{"n_experts": 64, "d_expert": 128, "router_score": "sigmoid", "n_head": 4, "vocab_size": 8993, "norm_eps": 1e-05, "tie_embeddings": false, "init_std_qkv": 0.0426, "init_std_o": 0.0528, "lr_head": 0.00502, "decay_fraction": 1.0, "batch_tokens": 32768, "seq_len": 512, "dataset": "wikipedia_en"}
Below are experts of layer 7 (counted from 0) of a mixture-of-experts language model. Rows are named router (the router's row for the expert), up (a neuron's input weights, with its number), down (a neuron's output weights, with its number) and show model dimensions 0-63. Each number is 128 + 32 x the weight over its row's rms, rounded and kept within 0 to 255. Numbers have three digits each.
After each expert's rows: a language model's description of what the expert responds to; "gets" lists some tokens that make up at least twice as much of what it gets as of all text. This comes from a sample of Wikipedia text that the model never trained on. Tokens count by the router's weight.

# expert 11
router:140108126160106148129140177187111175109097093132119091128204172157113149161086117126136059125085141152141119124158154159126153155101103176119123100115030104164165112108080112172114127057138160
up0:152138147134096148143194146186089106140126162157180143115112146145113146104134122119199112163091140071177131102120109150139136090150184175135142162126142084133134109116150087141101189062159162
down0:064169120074099139176163073092106125158116122129165148092154094121116126142126110052125133121137079161180090145154099103111093148082164148112148139119141112129148112096130121167099133135059085
What it handles: Single capital letters. Lone capital vowels and letters opening initials, acronyms or words, such as I., A, E, U, plus medial y in Vytautas.
gets: " A", " I", "A", " E", " U", "I"

# expert 26
router:095171155141145115140109105108148175094122177129142115120119123112176127128148128148193082125125133130077126159123149143135127146106108146118080126119109099114111058117144151122104158115111128
up2:096104119123180089104116122155200120141167110098122095094118207166171141139070114105111117192107151114208155118118125151114108102212183173185096149102094100135120155107138133131099152134101086
down2:144087093103122109172192133188155106150076135156105125160147098218102091132120135078126138166107114130136132088177123165126129098105096145102151148143143077115185110106158160118122061185106124
What it handles: As, also, compass words. The word as introducing a role or capacity, also, became, and compass words (north, South); also middle pieces like R-ena-issance.
gets: " as", " /", " South", "1", " North", " As"

# expert 54
router:101067060126105110123124138170115155099109184089155129138116164091103180153146148156151107108134126124121157094144084167073106189188213065092122151110135105121134087116119136140130183140083140
up2:062150146122103147143106169140116131138162104141080083136153107099144155126120196075098120153105117125113157091111107149100136094120145131098145084164110209127072124142107172085079187145107170
down2:133182085151166131160116185108152137099141138121117128211118096148143083184161108147108153127128122146151140154125099055087131123183147199144121140165132182175092119133157147158125160167119166
What it handles: Past-tense main verbs. Past-tense verbs and participles in biographies and histories, like played, released, signed, served, opened, often after was, he or to.
gets: "ed", " to", " played", " made", " released", " used"

# expert 27
router:074115113125138143087153153208089159115086167153098125125225106095151086136132112131166077171104099195177153117138112158086131118126088134104102163137083173137151095072118152143118176112075133
up0:135145174103082100121149116136098165082095172104095128122025107123098165117117143125146096135064171132080107154140119083142071166135119131145075140174154194112137140124136134148161167103142137
down0:108157106124138102123162118068157125156125131097098150136071156166149162142138162103150151177081222102150114098110078103175168106144155109122098126168070146087157126116162168139154114113179101
What it handles: Zeros in years and measurements. Digit 0 mostly, and other digits, inside years like 2008 and measurements like 200 cm, plus mixed, billion, twenty.
gets: "0", "9", "2", "1", "^{", "ixed"

# expert 19
router:131105107201108207077090126129085111118116157171106189106103132107148109128078101147124133149143115158164135084089158173148108118145192121112111129154097183138161089099119113140160153117119107
up0:142077073175167114142117142096123146082116095121078121191108132090136126105091129124153107180134155124120051111096119159161199092134127066099146069085079171134162189161096090139111192119168153
down0:118080069088129196164128189138148151104109127152124112180078201194087124132134154048169110118082132163134201148147091084168153128131056163169183138124100148126093152145124093086106122095136124
What it handles: Rare letter pieces. Single-letter or short word pieces inside unusual or foreign words, especially j (Coadjutor, Adjutant) and pieces inside Thai script.
gets: "j", "f", " J", "g", "ig", " Y"

# expert 15
router:053104117147108161135151094144115173132126192103113115117144178122133133189162122140147089136162104128132179113183142155059110147128148097086101150110102116156184047102091207148110123121107127
up2:177102131108189106123110114088143161167134119099121171127079125102164114153137150119156113072110140049142163154103177137134122089111151162089105152113124144154190129150159101202114173154093098
down2:191158093177142201077115121044122120094144148054170128142142081125085121072149149155096105116133084141156121170157118126108176123151214085107109130132114096157172125109131108075113168128146093
What it handles: Table column separators. Pipe separators between numeric cells in sports and statistics tables, plus semicolons in lists, percent signs and °N.
gets: " |", ";", "%", " —;", " —", "°N"

# expert 4
router:103118100122094124103119145115121118091125181184117036167173133101136070128132180100144078171146136210125156162110146162181084182158167158166076145117108101110125121096100130093142120056094227
up1:094126144083090157175088092139144120143132140153093139092152070133130166150147152173172127147200062151081114178145164164163135128141093092130094140157066155119070113141114135181113102154199098
down1:169113087150103122096069097103075127134144167084143141199161050174159095178114089181137149161079137159117058127132148126173136107144140178103159159135186089155130145180107134101156140111080159
What it handles: Paragraph and heading boundaries. Paragraph-ending periods with double line breaks, wiki heading markers like == and ===, and opening quotation marks before titles or nicknames.
gets: ".\n\n", " \"", "==", "\n\n", "===", "==\n"

# expert 44
router:059102111169120190097132157153121179089125164105111112107174208141137103133129172151148084144130139152127137136151150161098099143156124104119119168114094110141187108111125154145114158126092150
up0:153147094127145131123148094137127136079085146114085106165110123125147154176139149124101149126174120124169094161082129132025104127143178152118129166107139092177194048125068182145088132172121122
down0:134163149129154116150111179118193116124143157148094124121147124127138129117053164038078098097113071194117080114147131088104120156149156140093168136156091118166134178103168088060149096161170092
What it handles: Table numbers and punctuation. Spaces, commas, periods, colons and digits inside numeric table cells and dates, plus of in road-junction tables (West end of Highway).
gets: " ", " |", "9", ",", ".", " —"

# expert 61
router:134111124115112122139127097146121080155144139154109147193133122169086085126072196154110033174109135148128175143110141146092141141110142130137054138085143152128137149147091134164084156076134135
up0:119120093180102110146076068092156174130163130123094120172133162107103176110118112144140156087104166124172138193060141173120174154097153118161131134142137155120170099119123144101173086083127120
down0:165159125168149147173160138085176140126130126127176166185099086159101111132144176147129116182113151141160066086167109145155121093162131066166158086148159104129115127127137132175107092100078153
What it handles: Spaces and open brackets. Standalone spaces before numbers and years, and opening parentheses, brackets, braces, slashes, and currency signs before abbreviations or dates.
gets: " ", " (", "–", "/", " $", "("

# expert 60
router:136098103141100128098109115214111137143079115117102086126099126121158153118114143163204105112086112162124115134074148148091094149145159091116119182089152164193134116110099138165098131075101181
up18:111145115137109120172175162129148132135099175103171114149088048146175105143144116117136108147108189111118093094115065185132163145136120079123193137114097115130142113194103076153184100124180159
down18:077160107133114132154127103082123151103092148170139119154119179150162156150101136147185181107151129101104222101100112091072170156129116142133149112112185079159137096139145144149230114108178137
What it handles: Connecting function words. Conjunctions and prepositions joining names and phrases, chiefly and, of, to, for, from and or, as in Engineering and Technology.
gets: " and", " of", " to", " for", " from", " or"

# expert 17
router:164114099134099103097114140135121203137115179132125075155138107123119098146121184106164040188111089127119120104142140103117140167126134062086058161128107098134154100146149101168155144155127157
up0:193157134143111115145138189138124045114105090124101098148195090137136135149110099140133162083139104141118134093149096088200183099178131086117110166214210134135114174121118099135181144175119169
down0:117145137150109165160148127100111121138103122105136101079029127071116150120087088131117186104126138159060160176106098145123139127159156105146112104091098088098089118142057115166185111111178130
What it handles: Table cell spacing. Space, dash and minus tokens right after table pipes or colons, just before numbers in stats and score tables.
gets: " ", "–", "−"

# expert 28
router:101099097164143136127145128125110139149134170158098117154145107082095082158129206100143125121145137145083174076151146140164155151121098100075123134083157162114124124122082156145174157153077126
up0:115119114101112106137137140144148114163086139179091092146100101148104094136178201125099132102149131140174086165107151158128177120128108154068124144194177156112134120109105104148087162192119145
down0:159187105108092174070094142089149138117135186077162131158124142130122119183165143081176108155133120086055162090154170078104079153110116098130121175120169084079148123179158126121155150102069067
What it handles: Month names in dates. Month names in dates, especially after on or a day number, like June 11 and 25 November, plus scattered mid-word fragments.
gets: "p", "ist", " May", " November", " October", " March"

# expert 62
router:087124096152139157148146123106098200081109144202072081190064098143118113158137150136130040161058141166156127108140175129105128134141141078151028118114122144134163122163156162144148128088143124
up2:173108177123100181113104083138166115159154124119102129101157137127094179152104212163108139167173085106088039111127098135127107156161083117105164100138170041135115093112110133089130145115142117
down2:094122107123119129135130142171060114133131161105184143133145156157129107136097102136158145116112075193146094082145120204118143072024144162192150134101153167129121132149130112138108125134182138
What it handles: Later digits in years. Continuing digits inside years and dates, especially season ranges (2022–23), birth years (1943), and day or time digits.
gets: "1", "9", "2", "8", "0", "7"

# expert 55
router:113125121141121098097109106145131145126131102177107084153113142134176117122074136145119052169133110089153124140108140132082108125168161130117120115054099157106162140117119163117112207166108140
up0:103099088178159102206164099118154109144139140083118090145047170181177096104124074121118146163165099080152133155067106124141112110108127105127061100134162145123096146118142084162092154136129107
down0:120162158147151142108193119192152136107083161119189087148134159081147125087085129069077089143068101134136091175163123147150141138165190133191116112151075175171145187148111146124116131090146113
What it handles: Clause-ending punctuation. Periods, commas, and dashes ending sentences or clauses, including quote and parenthesis combinations, plus conjunctions but, although, while.
gets: ".", ",", "-", ").", ".\n\n", " but"

# expert 34
router:058127076105108132115156152168102123118100161188064076125119112114079093115126087131170084104112044131157110115128099109126127106127137135109075140072155137146113078128117182182161127129045142
up4:099138120146131153146093142146103172161130106137114103140077197185125118120081128194077167108129136059158148146094111151132132130081134149174140113135076077137135142139134120214157186112185115
down4:131124161174178125144111100136100118172113053100053185083160142139128133086137186108095155154148226092107127119116142135127150190203100101178214109157161143135111114149142095093119134149124121
What it handles: Copula and auxiliary verbs. Forms of be and have right after a subject, such as is, was, were, has, been, became, plus some following adverbs.
gets: " was", " is", " were", " a", " are", " be"

# expert 0
router:145143140101105171166165141210145164171120152128102103139128183127118124098137162115155098130144163120087136135091134106080135155189177110109128169093062107182169120109117180127170133137149142
up2:105117110109079173095153159126150140114125136096170125099116146188150132133137156096138118133106118169114117049137096084070109098122171128110037153116146155150130154158121072104133142137127146
down2:092185145150100100057171113134114115155137166103141156149064079130101107125093104106150122190143158141166095132143174097160153139212159119173093087153086138122133109117074134125132141118234165
What it handles: Table and list separators. Pipes, colons, periods and dashes in tables, tracklists and dated lists, like 8:40, 55:11.26 and "| MF"; also word-final x/ex pieces such as Jitex, annexation, flexuosa.
gets: ".", ":", " |", "x", "-", " -"

# expert 31
router:129083124140134149115186134106046159149042132114110095145189136096131113154126145196156139192173105139127140136091152131111086143134141148118158157113159120130182115147117223136148090121062125
up2:140140065118112111083150156090113119134081105112112105208143140094104070105136149157173098156133105157133165065084162099153146113108079091130160105130110131111122118120116190129129118135190089
down2:137108111212093172170144152108210118185147140149171122102071093140109127199191054179123142164142135159168090106147090133179113099132115125080146058102160129174143076148082116089149131144073151
What it handles: Capital letters in acronyms. Single capital letters inside acronyms, call signs and names, such as NAD, BNSF, WFAN, plus LaTeX commands in formulas.
gets: "S", "M", "R", "C", "D", "N"

# expert 1
router:107088111136056183121149104140153202092081152096112106119049094157142105148100131132106105158130148155100149110167141137128153170178081176136118100118055165127171127133077159170161137071047123
up0:100155093113117114119138144153103081132125066110056123105159113157177121112105177088149125188146160086124170125146131119072122085162137139135167084106116140157078144127114154181109126198101136
down0:109109137092148151182176164099201156107135127087158096141117091163092158128138192172165115118122111112126181124144119161106108056144063132089102082145099081118117139137133171144126131129158161
What it handles: List line breaks. Line breaks ending items in dash-bulleted lists and infoboxes, often after a closing parenthesis, such as "Coach:" lines; also prefixes re, pre, sub.
gets: "\n", ")\n", ".\n", " re", " |\n", " well"

# expert 51
router:148115145144101170111146150170108213118118173100107137161193077091122105120195166184121113132158141187127127099126161131044130088162134104113113117120127151137160090127111131132168120153086129
up16:124095115255126119162059143112134114079062119131088137118075164114168112125059186134130112161079103153071129088102091144149069162078101143149097131118121091078154172112128138148141154171129114
down16:133073121093128135117118144097145118127123129130156130118135122125103076023180107113118143120150139094133138157167154180100094144139111110125143139116166154058113135143138140106091110128109121
What it handles: Digits inside numbers. Middle or final digits of numbers in coordinates, percentages, populations, elevations and times, plus spelled numbers like twelve, nine.
gets: "5", "3", "4", "6", "7", "8"

# expert 49
router:152084114160101130106091128180078109102122145192076132219077111154141106146094157125147094198174061149134177097091121155121075162093140107135120106095180138148140175120077154153191162129113122
up2:118167161112125171140098081142130142138155148140101140143067131173082173113159138103189174189132138104101088100123105100116090121119089143167088102156116143147153193105046139170141164142174092
down2:120139155157081160121154147148169110095181105133155076096144080152106119157132137191104133140125170179096179162077087113126110163117080070129134179121189108126101152187146137125133126100163168
What it handles: Lowercase word openings. First pieces of split lowercase words after articles or verbs, such as dis, rec, exp, c, s (recession, caught, sequences).
gets: " f", " c", " s", " p", " b", " m"

# expert 6
router:155050116115105188119131100119114152122150185122158115103142107113129093127086139195122138140121082162123148108091179152042119167126147119123097081090135131171217084107070143161113146168065130
up0:139117089118127116128116152115085093145082108130136102166054093124137153116123137074143101152097138119119176110092138098184127146139147179086103117152090145168111104139100173127151158166097181
down0:170073142172135109112107112225215133096168087079146122133178121114064094096163125151117126111170090094124134108119125148143119146117135120163118078133101131118147163135151135174079105122085141
What it handles: Year and number digits. Final digits of years and numbers in dates, ranges and stats, like 1917 to 1918, 1970s and 2016–17, plus century, era, BC, ago.
gets: "8", "6", "7", "5", "9", "4"

# expert 25
router:109072083153083165161109115175118138123174133128114110101151144142108114128131092147142096108090091163126133126163155106136088132091128102165126136110082144161160127087104102146170175124131158
up2:113135130193118118140115129178135071097164112187067142169077141090122138159092085148140155154131110169128127134087199109116173109103131136083108055139155133096123153156162135040152131111154133
down2:082098102163094092088147134202162099144140175110073129158071120123108151098135080122175136092100085132195168147084161142165118125139172138190146121099145110065143136127108136122134091122085165
What it handles: Determiners and possessives. Articles and possessive determiners after prepositions, such as the, a, his, their, its, starting a noun phrase.
gets: " the", " a", "'s", " The", " his", "The"